config.toml
activation = "bilinear"
shared_expert_gate = true
norm = "layernorm"
tie_embeddings = false
grad_clip = 1.0
batch_tokens = [65536, 131072]
steps = 6690
Below are experts of layer 3 (counted from 0) of a mixture-of-experts language model. Rows are named router (the router's row for the expert), gate (a neuron's input weights, with its number), up (a neuron's input weights, with its number), down (a neuron's output weights, with its number) and show model dimensions 0-255. Each number is 500 + 40 x the weight over its row's rms, rounded and kept within 0 to 999. Numbers have three digits each.
After each expert's rows: a language model's description of what the expert responds to; "comes before" lists some tokens at least twice as common just after its tokens as in all text. This comes from a sample of Wikipedia text that the model never trained on. Tokens count by the router's weight.

# expert 13
router:446477499538477496488574473493558488511489554533572480474508523512495545482484500481472457470477483534533452509436464489536527565512542491429527458473523456454517449488468559468478493506579513462507531541482541497477563553563536499510538487487536510493433535501526473499504491444520505394520484512472537485499528509502550457496506516465499503424555479487495504529510571459492508551575433500515432445460529464455511465510574478500518515532451588551559496461556430498526502440425508510489515472477544443478567566547452526392490529476473523423545433469501504447518444500449479461458552498445530462451485530496572451489504567483488580556588454505483404512486515459534525494476505516581545439532456510585534554525532592478494498489504456490525559522576563475492431466463573
gate0:506545468466546486442413508433475514528492505515508534527505527479391512489440450469507506438500496462502508566451480527526496486495476475459520546428571505547518550432547526558463507484497470538513475505445514483495503525574394535463540501500399491526479472573559577483565480553428526474449531484521428535456517421508486478489519491522426496538557522490454502497476509471560536540522508432513519510548490526519545538446537521425574485508444507457451450548499556524502531464522523474405455559476434581491520467508489507556520551512492501512457495470485444531511510431536529515546451475468542510540517558410514555428530491494520523472497486469458471503503427580519478535551568549488490547544532474433513447570520482436497468453526533507560553527459476539530480458569481
up0:563536552534525500569439510444481497519481537489528506511539465502473519465512503495489483465528497530485497489523500484499483479509498418507486533432515473576452509516536483535525481492504520601533504480502480456484467509473469497518472499502454478518468452455528515501458511478527536462464530481576529491430530396510530502518598571542450558456532532437519499458436431495420470487477622454549466493566554599546495547469491590488531456525563556487551552614501488526455501478510501521527499511530483525473584539508520534524505474554492498457589521439483502543535507453519451514481518440564565508545425514514500505455560563501463469438452494397457510507570529518515508547497473526508493545471459519476482441535482528417507487392471464548539502471503436543442558480487537
down0:535467512541493514525554472452512504528544523504527496468497521558606594465500458599422479508503500475528516442543508428460559564457530485557513468554506492502461550582446580498513494503568467528530508463458481461484476477497532474498523541503458470465548453433436500538472472548506497501497551515469490513513505502486484521513573483531515501477515528531538537453532442493489488445437511537506508575550519488492470537512456412546503512460552493438542509427486535489525484486496543485516475429483491426542459518517510543433468444503535466429558500425419472473556510533467541431473538390471486524526522484530434522515540515500510458500454485480501430456530509473379512542506414571417482544510509466505592518516526512509508459478487500552552447563443562547470574500462525
It responds to: Nationality, country and party words, often in election or award tables, e.g. Portuguese Communist Party, Republican nominee, Chinese, Liberal, Conservative.
comes before: " |", " and", ";", " |\n", " Party", "'s"

# expert 12
router:506461543522492477492501546488483431444521487509444551541483495513497459498473476524516491493513533530427529539505398477419476464586500542506477516513506523520457450484497462496554539527441455432484517448521435498420442483507444483469504487541534479530527430547495480466572560473535531592498509524476497469520546500493535539550488458491484561575484403503469468490481497534529504485441565441429526547486444501514477544525541576525441497469491451432552480529451524508570521469500464442468501471516432479581481509532503467449558511463455551468542525448482527542494496533513543521446560501562543514551524492502487459512504487487527459543496523507523555431505513532454418508500503495496481529505487488560533586469530504511558568366532561526513402431436569517583570507500522
gate1:499454515540515481524491512495409445509431440492492548548514464495422468453580566511549517449520525510507512485438513542487436556520416543474495375439550479529451519509554511565521508502480495485594499530511519452501462501470509432461512525545468508495490486567454465474431514475527472500481489485538481487558465475500502529461554504541457492493481501565539477507542457464489368554546513403544545522442524516533438566475486502490501457540493561514512519420493527565506477494485542506517558465535464485453567503477488577514523500510520548465493499436484527464575494560497446591480540383491473492542469522568580445496485506510472546494460593514468466394539477516537431482527461451473464479509536516491447543508528479540488510537541509466503499505563480455534489515508480
up1:503535548588517455447483502475480534514474467408489500501491476471517437505477484452465572498488514563533527515480464512596511473483458555494444570469505506515476449562557463516528469521495519411524457558563480458442470422471477495564484416486495480522545541572491520504573494432549494414529476501513477435479452546473540547540582453527537522488538495481557431566579563445496514475533523507497487535442462532447542496483468495532454529457452452518517584457452493517453491404464447557548521522480516444475532496453484484518499523514457407487484437509518536526513577505489582482453575568524501557524539510497490439462508498499493478570507482446444507577459486585491490487498499513450523483457572538503474470461520532521522482486556510495545441532534473430488489503534531
down1:528496508473541572523546435513533527479562481565565444472462476509526484382458460496531474542457484473529482472473518413465455535544530511502539457565547475425480509508512538510551520495475498518471511526553513562494527495509475519444482486454497540414574563472512507527495532535545498434454525510488494454506478497521484577515498563516553466507542483538463421475591511555541473624444509502497481457555536503494489461426562472522433479515551449458551493531545461553536503498521447501467488532493506538475543430590486505464590515521520522471552494405431491492477516520459563485453532510456426497449475496567450525464535477500513495459550487533426502538501470586496450512473469530472513458570455475543513469465505449476512545375513484470503540428526480488470511518506459
It responds to: Verbs of saying, thinking and acting after a subject or auxiliary, plus particles and objects, such as said, argued, felt, out, him.
comes before: " to", " in", " that", " the", " a", " by"

# expert 44
router:536495450548490493575465483514527501477453516534571450480518529524445532497569465556498460447460415487477540499526500486516484504482541469574481456486536469488492472518479496456477542499542517475525540591479466494460546540493535438503543528450509466443490475487545493621505489465556443421498452532451461462553507523467533580542534551548464519498497552510487437530501555545513521519533404548553479532462520495510419467519505455575537535490497492453538547499439496483497456445448524461507548463488465522489560507499506524502465505464456519437482489417527515479541461461477441476512560410463486472482486521443496478443447502507522569486569432479428462476536532516528529494514518575528520571453469399561480462507551500562507508572489487437562627508533499512462493499554449
gate0:503420418488535505472521523499521475516538399465540469485492500498521486461539513485557534517487520563523560505455421496552553461539470496543481514472442480538503529446543518485500476588509497574502563531542465524476502545419453551465524529475461492479497554519564475491478497451512438467548429542491435475532527498519480481533570474427544594487529471532479509467450547445476513498438519480515434505525505466549534568469483515488563521487480513514515502483573422459471501499542540567524447501495601511428518530507501503548498529514533528523438532517519492505455462462553580511472529491446523524464524490520482450521540557513419498539481445401486511492498520518548580432487485516449476513525491508463417372491461455437436532489500486501536445518434593529473581474529515
up0:479536460491484550423514450514518486475558473501539526559501433432482482533522471468459484534497456465523507519515538513565532481528528507518550494494535524536485486456522501426536527524505530524469562513492542519526477509486569544514465480477550531409518480503518565441476460473494460426492492497560522494471437497461589457543560501451553520442504503450503549511471516446405501519528500525458586530497416476494526479518541564464522511552525527454496516487498470410501427443440437521556527476515416492526526484507489536537486496484521500457466497520533539575512505530511531512468445459476526452525487444427500511425514460441484517504516495455472518594480568519450515538536518592574468487484360448507535399562471467497514499443468439529603472539517447452537538513438496
down0:527542485473522525576561446525465454476466457582535565476471500422480473476453510522500488526493549504542476509503459553505524496464498488391523476488480462571481482489575498475507520463538563452472417517474553548506512539589534534455498427500511468479538493540472460494508459543443511517466473567435494517544478510504472484503500491447558506488486548544534470524427509521544513495592489486507524547521462585445434584509433536442544469494467481542468521433481489488504543547440535580487521526445522534432502534553467530508495463495597528541491480464481478511468493527448521527416419470497560415522587485470494409449499512452467543586452516470518502562493515472514559508503476512540537452455427490524463492523523483563479472567504550521507438528486530467554491537427464
It responds to: Bullet hyphens and pipes at the start of lines in lists and tables, such as track listings, personnel and bibliography entries.
comes before: "-", " \"", " -", " The", "|", " L"

# expert 47
router:426513483526492590538510532481504469531476494483470528517464463545542400466474505460593490532499530592524494447458533457578523505527549472574503513475519473559490466513467573522468493421540465545531530477561517572524489468456512465487537530470500469494471529565488446539517465469515536536466446539425451512585488548551433551476500460466517513453429500435539441568450443493513456509566526452556477451534482529479441485479449458519548533490418527544527531522531459481393504502556554475456487538495520528507505521494494560493539491493561500558470394487424537502467531492538491511470472476533508493527526489440493498550506438564500465518513449552488495551558476492440548449502480527516459508479514561483483459546442538528530506495475528448478487517434581540530469397555508
gate1:531539519429465518516517461462506535506565462530472483515511506471523511451538412464521464468497450468440463512498478536424499494439571524513548498474516566501490557455468473473485510578545522510500512486461510469495526493466527465532495499587564522606468476493467481528429550477453606529532503483531553464476481573518499445493500502540524514439468499528507518498524429555493523564498501513518463516452531555567553570507462497525506506488520566546490499509427486542497479522485539489520442545447476471506493497478356479588508535509572545511501518444488537515540485539436560551520479563423504479489457507458551394470495463453504431454467555482533499530528471494477535436525531433553445422517511479459498578511500486443474483493521457525482503453594430539472454452420493
up1:465587543485420431489472481533482461427592460492522494544457442467466557551507463460547508453452479502556463538437474417468492512514541471449523490491480521522521537438539485440486559517510491557512550481476514500585549544399501544503452485531513544485577477567466483478458594486527486518519586523483513474470569543506485496528532458530553461454520601429528518468528470497568517521481526498486493442494557482515494542503493490467422474503494540481504571496385497459568482504480516539466513481489421477485550481498409510525501566462559509480497526527477510545474515473528609419532475522461509532519513512507527482459517472402514415467525494497511541471504497568513495510572550485503503505549554470501495460501464523510407423512453485557498538486481499489502469441486552
down1:423489510477470514423443533509521456464523502488481514488552531534522545506433524504522484508432550504491456511483551467482581577493436485497486517471570518531536488486481543488460459467433538486557516479425453474553502464505530532505527483504499541452424436563478533529477472514525552509530480415496462473438432508520465448528465460540528559531474505408595521545475483430501497553473553501454503527491481420541522563492511501505447509511489504549572503440491453468508531525496497440408458526492512541492531498551466513554589410564493471506522528522516516485550502512504572446450522472537495489531556481536484530571530508504489531370525503508456491536438452472506496510491472496598518494574532453396570534478514425513568513502534537455497497532591489488511524436463489
It responds to: Bare space tokens before a year or number in comma-separated year lists, table cells, and phrases like from 1981 to 1984, as of 2015.
comes before: "201", "200", "199", "202", "198", "197"

# expert 14
router:564486436560524474447482538502564455476444515537519438536584460444520562510497491519531472453421500513538515460452477492466510573459553542488489540496524518468500561470585517413486530492498571479549496481494453514497484478529495549436579518485483565494478533419489531486537564560546465395506515478460497460456498494547557492489526580509435505524447488493503530542490565431515601496558558493562421458513475492464503500525560446402455442500526554519525512463470468425516515490465466582494536498546545452459508550493486493425513530489505507447554447443507515542489444473545553515468505509477482483477478505472395487443529549552445541499479459563501424505451489573502592566500508510518483522505477475486495467505531541530515475509511512508508540489561516458449458501512453
gate2:501466500532458439524548531539532512563452524398510468478454614490449525470462460547538511469600463446415566499481466526499484504466513518544476506567538468554528546512504551493539450504497414456527473528484505508535460534588490487484471533535436488488455491449478460462463472511578534485495402510478521491575503579507537571556519480491404540515508518470595526488488425564472476444532571514563540487537520461512483555498552550498454443504579463553520458501472568517454539498550505541512496481453525587497517492500501532464484536454504519518536540459460477531487508448447494519497480501461425453506502553506534461473495382485509528500522479532456554445498483480494482491535512460506600482573468565488535443491506541477477456546504445516504458501509452500494480453450481
up2:496488471476463441522529455486432515505479509630530470521499474451540470457506529439528504532501586521398503485484567506483441527472543548525505538538427498520460461512479457550512567526522548505472458384433423518493542543526572492481475495422554477507478482469493468537408515489592585591541541535426495465474448434480512503424479497507532541491493537570534454469499517504501492530558541399426538536488502473509473490436480418494476514483531475495502572517510553474503497446501531512523454501516469454567523484503471459529516459545495454540530478520510561490567441542520487489512524454462540512496477539416454477556546549536510545428433546487505524528482536458572491530483531456490428481539539505452510548491482491530563450494509486517513472490501481491497535574463472
down2:490564497471534507491510508513364543529505499558459498413524468473505546520511469526496578494484588512501500498568516481495526516482479434475452508432470482523570426520532517542495483428486493492516549504422475537519536496472465565500458484488463546384600474484440494509530504528506557510487554492429487476499419483471479459432499520529440536452487566451460566525528418570490515499488456539508483532513477545486425480464550519516444529491515511508553460449585434520516484571411492455534416490563492456498461470509466513505555549494534561530443540456474460457549650472486512519492526504499536477455543494528474477480457457494552530501459443448473538524519501523468472506573530522493524525505486431543472476502540525536465511569491499541517543530514523462506509492520576
It responds to: Pipe and semicolon separators inside data tables, plus header words like Apps, Votes, ±%, Pld, Candidate.
comes before: " ", " |", " |\n", " —", " %", ";"

# expert 63
router:530461492568519413521472450463531499501502483450558454426504544498530516493486525501518524458572480512537508483436503527468483501514476541494579542511529453523492480455440558489460552489484506407456433526482553558532517516573465481506532513435466499505448541451507550546476484509586533473456490490434566503459443487512512494583549612462422549500536504506474511523487530466449512463586484485516487428520451444469498491537560489455463481562502536539598487474543466478567478457437475496476542469455530479425499552533482534462493434472487508496540438389464545412469432513526538472553564550476488513445476552524487458416508466482470504559551475499492443550506541511530507498471509516591529480572511449471540517515524507552499454487529551487537552506521474435524460486508511
gate1:460500543554450444535456519441547607457508538575497465492425514505526482495528499436503502544529488553478496485454529513583527494486578506488527530473550537545495465494424455574502545535563591470474495473500448437517502466453566474408512469577484476477438539563519495448542505559480475576503483492441507475461504517503493479447551570443488487528484472523455518472467486489469532482408586479454471468569478549468526454541501502508489454486507535457437506458520449507533455527484485478458512522482449495451546431525488486493506542553499571507552524516528554552540494577526465512505523548500528468488549526548517524458447548449471504534462539451517471523487501554474465480534502458477530576494455521476434553594488482465422498443523412507529503572466433482528461541474581
up1:523499507533453435509519512442542546534448479500456514516482485461551493490514471585507496611526478530514615483498544463560491511475543508548551549495510484521557530446504494522511511555576544484505518559504571488488462473421472461501433500488497520483462467549439506523512555488484445566508501449452517467483486486509507559419516566414498505487544539522517524511494524451517475524357524547468416460534454511500478497558488533431515496474420522536502528488531476505594456510464502531496471538501542522459552483522554473496511523510554525536525462501524533509570426565574490553560536455474484519550546564513534523519551527447467440544437547450539466479444474484435524474453472572510488539495448519425506534461485417512514527483544464540523414466470428458498535520461508
down1:476473446405464452480532479509469536461475508459491425491494387492512528512547450391532486599548481510437471495543490463536500496415457468451491449488505504415524557510505511548504547506509492479520473512482514543492489500473466487510445490570459529552519527525533467506445490581528484500500576560606499532448492474542500572544542544472489534534473520481495524450535516572506552572503514547484430552553517419435495484505578514458562511399533469528545507478519473570497497563463582547474495495393456472504513498575447539498522478547466541528532473508441440491506553560542482490455578484482576511433527495565486537462530445487424486451481525538515460478552522505493499513544489479486539459480439505490444452460479501543483491495480522538545492500501534457496532491478472
It responds to: Nouns for people such as women, person, student, daughter, and "with" after a noun, as in "a person with".
comes before: " of", " the", " a", " and", " who", "'s"

# expert 31
router:534487526519511542466515494481549478522448504548478465568499533487477497562496423471485552516470439546481528478561542535562491475567458559461498428469510500506474524482471519494484559561521576512487442523561474532453456501529475543535460425427540495485399539453522516485441473414517499501612544470532537561512544457519448523492469372481556580439469473565562439527474515422556496483485538450499528466509524571541516537457522553492468551476519406406493527493569460463537525504471481526491487527548524470499515502507420446541449506483461486465516424509514539495557524513518516471535498486524507570441527512523469455492496542478502545435498478487483489498562471528551456520506555439479493566474468495475530530486482498438544525485497497478485418560508573577490486483442519
gate1:464458493514467538478564466480503427527547477504466513501543471502400438452420460479492472485539558530507596498525520499423458497532522455494465572542520441522500512521488463518558474470544500498541543535473500538499531501500549492499503465499494573529509491533537461502526436442459517498478488463441498543513544531456519460489499521481435514483529480550548591515506474534487443446469579553536486502516455474590522490470499546466424516486521483490425495570452458470603434457530490583504568447486478519504440549511420430456505553517511487473458538442483481541435468445519504547464507532487514524567433544456539558439564494491534543550484519518492453484456432527486489456622506462470431481548501485537464449518462497574508562447543576512521454516458514489553534504486510
up1:476453499515490550425545503480501377476521453490540458440503473551504551459446423504553533486587530530522558509423564504468433455521543541527488554457494583503443511474464410538566497453497468425517508540471511500546482518544486534514496464535550535524550533556498456513573520437470499489459491484483440498481560530512546457399496519500446520481526469538518546514543541604511471431484583515522561467561426478506486537464473522439490524472478518557376475541523492456494467506459471542540527477502493462560532543432486496466517531513538459483424532474458462491478496465529497541467504518460526510473517484461500552505456484482510529538461497575478418498510469505483489480476511444518475524569483523442467493489474537541482531447604498532502496581465519471568578499474508
down1:490461555445560436469483557412516522457420483469503505578466546556524488436561522517519515502484520493470505464428479554505469528495476573498486515568511475527504475500493566465523489488477509440475471486472532435491508502507460539549510539493484475450429501471536548483458542508496476490496551574555515467477476498558482487496521520539518528486439466536488518501433509474469606474499542506547527521428510527420461489538464537398520555552538497594538515462457535515466457490476531504546529446470549468479568511489543482478497441532549479546492517528542563441418477514465503456543566490549484504431526465562529441521539557499468469468491540453474475435545487503447461577479508519557512446425527556437480436480477566464592522477431469551526463564543497529535446428509550
It responds to: Final nouns of organization names and plural group nouns, e.g. Legislative Assembly, Social Democratic Party, World Championships, teams, people.
comes before: ",", ".", " and", "==\n", " in", "\n"

# expert 62
router:435491554516485481493570539563540494466523504484540501576532508559480542444485484525482501466543455471537498517440564575557517449408521519512483532419516532548505439493475445506523418541536488491449453520494457512488508492500469411427514498428486515538501599559530529544448538425523489464479472494469462480499483483478528540516530516447439577563467524444508503501515466527525570594489491501573423544442467511462488471445436442474523513565542438489488472508452505487542476468475544571525501568448475487515544533474511549528445498500486470473489499579483484437499518429451495543489492580545496515484512513491503413480541562573457476481487485484511492543543445516534471523507509549461424438544481458409502489524511546494501442491479522464486561528577435522468478562540454
gate1:471460485524448539516495453512528526477453483446458467499530521489558536546484575465481498515450495535536569540519430499553537516463566425506448526532471525520458509432500569458565517475481528529530520457493503587427478459467566531529559498582443413452556531496505503503481578467521575528519536527512483478499513563539474532493454532467473428504494439499542446518511483486494483493451515463575500519471470501522602425496532457540589466530487538481494460544472525557511485524485516512445520465515541543484497546556437531480481485534553557474426535507531503535457511556547464515485466465476512482452473471553519547452450512460539473434438488512475550456531486584495479489500471530441487444519476507482522571510549520486544515545442446476484441457498522394371465418517528
up1:540507534533505431481476422400567529487450513418462509533544493520453498480474535566498537501564520460512514509563521575515462431531542461499462513527539476527531503488433514501554474479486477526511441445519539456490528536548512434495440505564553532585516549529543474521497525532409472547473515546498498484465528514532524494512440555502490557454484492465543615475502519435477529548514519535504474519493474496541487523426411555535492497490492494492485583489517477489515453434516480581502494490474505449512454500459458566522527481518439399540538479498525455496551420416509567501542474482528486480525514537492487436475495491509437471493532551537494485511484455513414443523480531518434495370484506469541568468488537456547454469485518443528431511481521517447486502570413566
down1:526533520523486473552526469503481433498450415459472541507519570536392415523510451497462450494612502517509475571501511518598509471465538449552522537543530533517447488481521521469553494481520544540543477446518486479560454469550467471515487511459559474441466410556533474446480484475444431497436501520548447501500481532488504454489515476528471547560527439522520527503563481507504526471490543535564478529463504538509514461477478572455452532491455480533508519538517482523511522477447515534567429445599582546593499467473507522459432478558559473447473381552549477465473435469530526469516463511575568519499481516495448516474535566558453481485446510537484463493515482523507450485463554512486508435454484496519496498593545462517541507493460489473513513538481548569481450520456508
It responds to: Wiki heading markers == and === after paragraph breaks, the paragraph-ending breaks themselves, and first words of new sections.
comes before: "==", "===", "The", "In", "|", "-"

# expert 29
router:520488512537458545530477570490512490452485542494518510513473553483447453512532442391459447536581486509449563491481519550603484487495471512504494450485483559485423458527522482478473538568582425494516522498530504486515446566516485527476491529476477476509479540518522451559559466548508546533512518499463583467499463465471509489484521496507545509473491522489542583458464494526465550486534485546522555458438525461510461454549511492520440517419468524566517513416561516501427487458473428433518567507422534498500533455532461401511511513525520516444477530553486575613418433469488466517519482453435493476460436515530499478508458475459478522492556521518549476466489483517571546457504497452432481535520437509473553506579446536513445444451466517465481539551529535574499535508449537
gate1:497538523478535530549461517487484456519529483499493508433493491505533477525460470443466453463506438436539513531508543469554509475478524498555486510495512455522447500501414428438483563464503460557523497479489458500499525467527521535525526467444454437563451562518517514548565459532513473565541480540496502478531484469484530588474416443530535544521453504501503526513467542477546524569580520559485520500508531584517516564488526451540521506461470513482441506442516488557483452461463494461488522438527454497463557568429529483522454441567510514532621516557521435523465384535467557531539516478445482540580521513458507493478516480526506555511463585437475499535545527568385490460467459445506586470495479483602493466518488478470490478509476518489553493566513498488398499505491553
up1:534571497517536526582468517503484472478521557504472517448499441528518456438487516569509419484519474451509502454504485486577519541525508446485437489572491535511495499497488461441493478481455475521558503463505514536493556472502503531490505552416511410610462473484441444539492491548526519454550426456470472478482460466451509570535500553512551532464516479507532468536498510489553554559483557476457506547534541508548464536517505545466572489463426538553487540546477523502418487460382565456532509435525505506498541543465561370529503488548451510483583469520466475536504426525520563506560475503437469500584549514506487534463536479565484504568455576481507494523520418501487458467462439466553494486532506485503506535498570492497454426515458456489467510522517449471474451560499528
down1:522536481498535538468482447496537459546474479520536538503475483512517470508530491543468496547506549511458612462413481490502524450510458458522498532504521412467503519507515410480498560510520454503512514416519443504538441541524458480469474487529483507406511597443487477520417463482500515442531533494509550526495558527435472508486517500510504536563479540502471504410462428534485478515565484553438454535444545547510477442398480541544450528520520524432547582536510505505538548519478459523509543485527493431528573539479475491533593504506510432493414486518520513515501469513513514512479438449518508486514419513543501415531537535416484452567441447480471513538489518513477554545588533513514502532425533506475503546554546447570544509530553468467559555526523470482454462513427447
It responds to: Leading digit chunks of years and long numbers such as 201, 199, 198, in dates, table year cells, and ISBN digits.
comes before: "0", "5", "7", "4", "8", "6"

# expert 58
router:542477554579515483507552402503528444538482513440535446585497473486449475537476465501539593565424486461493526483507456505434491489511501476475492505522471503521520432450437500474436576487528542500443526542488493441498514546556483433481542510502496467556489547516452518523481539581471455511526525466519605532543447499456566518491509538499494473493500495453481552463460428495420527475453533501485459450539473530493503447532555520493496554573585558498559483506409508458552479449501506458492580507465424434465524502511511515551564511502579496502583475464500499556525479509498585416534415496534443500578468496511550512454463504525455497542534570472458516512547471475450492527508455453514511513427522463430529489531498523468399537514493518462469491500477548535487485492533517
gate1:534511503520519426507506509569471562491457518515453415513460483510483453496502507534497400459444451473473484508581488482478506475638600571473496523488473475468449499502509467490532549548512500493509563455486466486494536517478456519471497554471459502501410479592497433451526583505590466474499484525508515449493543502582566498525531539555558504481480527492455468536485591519589483481543521490538512478442493479459541441451497426521490468476393500530554509434537435491483560451498505495509546514524535541474504528489524552510509428531501451452563492489496584471472468554553451495483527517496544510432480519500521482485493465418538608510550515467494480489548520461495477459464494552497473440458507486515613532531516468490535488462476477504482582554487469535508470477447513
up1:498518485496488485521443515516495493457511459453533422434441478505540538479541542463477507538519544504487582531474488445525444568536523523497524570490525514526495499483497516516527555562499496471541483490516497489447554491444480524557476494528539535440541449514437450467425476509451537478547447516455459511551399505516576493452519499506509565613501553513489411566525516494486472533481485565516480461508538544446511531515476415515505522546520505519500484497528489543573469464560480524425498419417464445510586539464500459512439482488483515475536445492483494526504608574502505511474497496470444435479479514521506553522489561454525563454465417565524556532473468525455518520595440505456480417488555520498419546520541553459524478463463480478538512408520432465557505475482514
down1:534524459441409505464496587500522638476494501535468522519436542464503515500511476535503460496479449452488408511599505458450491510506529442512532528504436486474577493527497481523466519512403582477525506482443537398459459571500491442439543528460499407417539548504454448465546498549504468493499503559521510503483496501403513544611518541524552500471479489519511506483522533620476482524518519491517491470487526550466494469474487483469554498511479520502502445476561460505498441533482499493525443496532492451472438492433508542513461515511465502491460487538501590556454504468559539531570542487561464492549513500439595479488530471458551520485482481474470450499476545497506570437499487494498548476510532526452528550503424464542541543495466531493521475460552550574473453494510523
It responds to: Subordinators and connectives that start clauses, such as that, which, when, if, where, however, often after a comma.
comes before: " the", " he", " it", " they", " is", " a"

# expert 55
router:524538479479427493519501602455501507536507463576474497478507517534451530544568553521489518483432565528482462530608523500443518437489506565539499499501508463488498507460443569482510507528453463492481475477499564452528414533483552533504521504502483581466496447439516554518517509453490511548546558554572501547504493462497530482439502394488580567493470488476500530517429580482482421475403436506503577480499504485493501577498477510537448523423519465472542526515504438466529493547521485467543495484514433485477471500570466469517418479501470497487552521425574424522540496548432583461536458476505506494542452489484475435482488507468463532501412535458532465435511502484484470543481518469524518486511455519478499481528581418494530577458543494476466454469451546544498523556479537
gate1:515474518593463451429445413557454516552534475528530519538503553474508506482496485510558535505528528539528463516544499566479557434474487520441541495489526477429444483487447535524442471538502480465488421495450497547509425416475537479423540621477476507615446494504507502459570518535510556489485546579549497474443543532530568493493438578455475564535455508545529539500496520427525461474465505571497472497449463547475448532482509471459508551490524475465461504536431512545465509504511494436485461464419478504507524465494513557545562499423463484554492521461531493486428481508453412480512532494446487488516500503508510525436473520528545567518503512535521526462609548517503523463423544462512536514572571437510475499471453561549486507485493523491478522511519444504525473481550524
up1:465481472454470486456466510485547536503483555461440420519566501467503537528529453447496470499545440443510495517453549550527450470527463429515522500460534528538538569524459468478526456444529514495607483495567512511419522495450513464564496423524413592469527548506524467491539511481512587460465558568512506522498553477521530574444578532460471505534573488452554465503507544509500553531384492526507522492439598522543523521486460500493506459451496510488516519454422475521498506535465538515510455574474464511436596521505540454432465460424529531486534535571559448487507482528479524511493473507464584478461473564461530518499496505424441485460443423511472463456500525503477507569569493495519501507470540481479500499483459467543478518432523510498496458541509558512448462495494560
down1:505464475430516502562524560463512524452502532530485433493449474531492507506590490488447511514445485546544475467530581442495494514547506491520509489498503507503559532479492514471549517449514522466504520469493498467539455514440515505458421479442466578422552519484548562477560439563489515482476455529502429476563557449444494512423474441502526508474567535466568402511528520423485522496522472475444477479457493476559494525544470439519472493475490521491537520422532560492564560493547519535513449500505490498492546502541485459482535488455453520471476530505475474447526559489472610582477521496561569472521487517519572523405430507522475531472506460555474529528485389520570542494516498460420478504470514492517557530522601550456411484463475507513519506441509593530458554480486532
It responds to: Common nouns after the, a or his naming works, roles and events, e.g. first game, second season, major role, song, book.
comes before: " of", ",", " in", ".", " was", " to"

# expert 0
router:557521426560476461477558509468532497517550506504520499473513443487458583507548453447564482446514485484515518488402512577538532515497519483492484452524546619560449532534506527467488475459502483568540524449538562516419490489421494485457460465608540575469532491520445499456527546529482543495450559577530499424411501575468511485511472439525581445485445540505498567496519459489444437559485515532551469464455503496522497519474543466509463516493522525529477469464464501502533481554482574495495478492502515448480458466480510469512448562495524528476450430542477401481494528517502481526571475577496519549466520412437547514458527492452515527536432449492566474550491535457512563490524506527500507464471540561557477498543514539450452497433476441497514524493567491497468519475530454
gate1:456474498549526466539564510546506553434500526518471501528518545464427505501533512470434457510470529507461508467532558453472584462424480560498440535564487466513551415482544467473550556502518472495427505531452452515523523488441495467443499609545489477511486568532450502504519437571529489516542476567485538447400501579526449440498443503515574440529444470505530455490540462494484491510497543457565450466542488486444465573474471437475493488533514559484445532554465480504453497544477484528567539446532507534520492523385502468489431525475507532523451490512510500569530498510503478476518484470538534453628511477533501507468460458533538530534458481556538551548513451456489535534559514483443478466532470489577477476488535482521464535596516495549505439485442469543518544511542462
up1:519524539450444524423516500530494496493555435452521438447489542497477552520574555614527366458520562513588563466524535433514552481430497478584479604495505522466519510534441573526511455531528449486447554522476467443440492479463530435528538457485569526491499490489494528438491539535471503542497435459504521462511522476511485438540443487492551486574487487457531558520480430478487493497467482539506421468506502477480486529491458499452555467533481539505473585582479535493482467487510494533484463548501444477486507517456498458526503468531498460539487487496523435496536507488505500551509512528477468436490513515483475504504461465494473640513443533551512519567498437469492542562507459488458508479605538464537457498436505529478415540513534529482459478481436422538487490521548509
down1:467562571503455631449573538487454429515526523557491530488576522465487486516474549606495532495497457425490565531526451477507480525453483498463474580477527617469527453500453521464498500542472533482550454481455512526523556534494444537497500469536522470488503441491456523443448506486490459503576556466531467434467446447530563541532387479481460502472452500514543453503542513444515483465507523485487507571526550525468514487598499495480543480496515551554503499448554445502505541454502461538428527518484556524600521548514503462418545519506475489481478499507473484458490519505509465496586517485450453482456545500463468468476508528444503543547537525527492493520515483484510509473463498469478452495499572465449549429510505497478492509516417655470541518530514499495442466464458498
It responds to: Separators and small numbers in sports and chart tables, such as colons in times, dashes for missing entries, pipes, score digits.
comes before: " ", " |\n", " |", "0", "|", "00"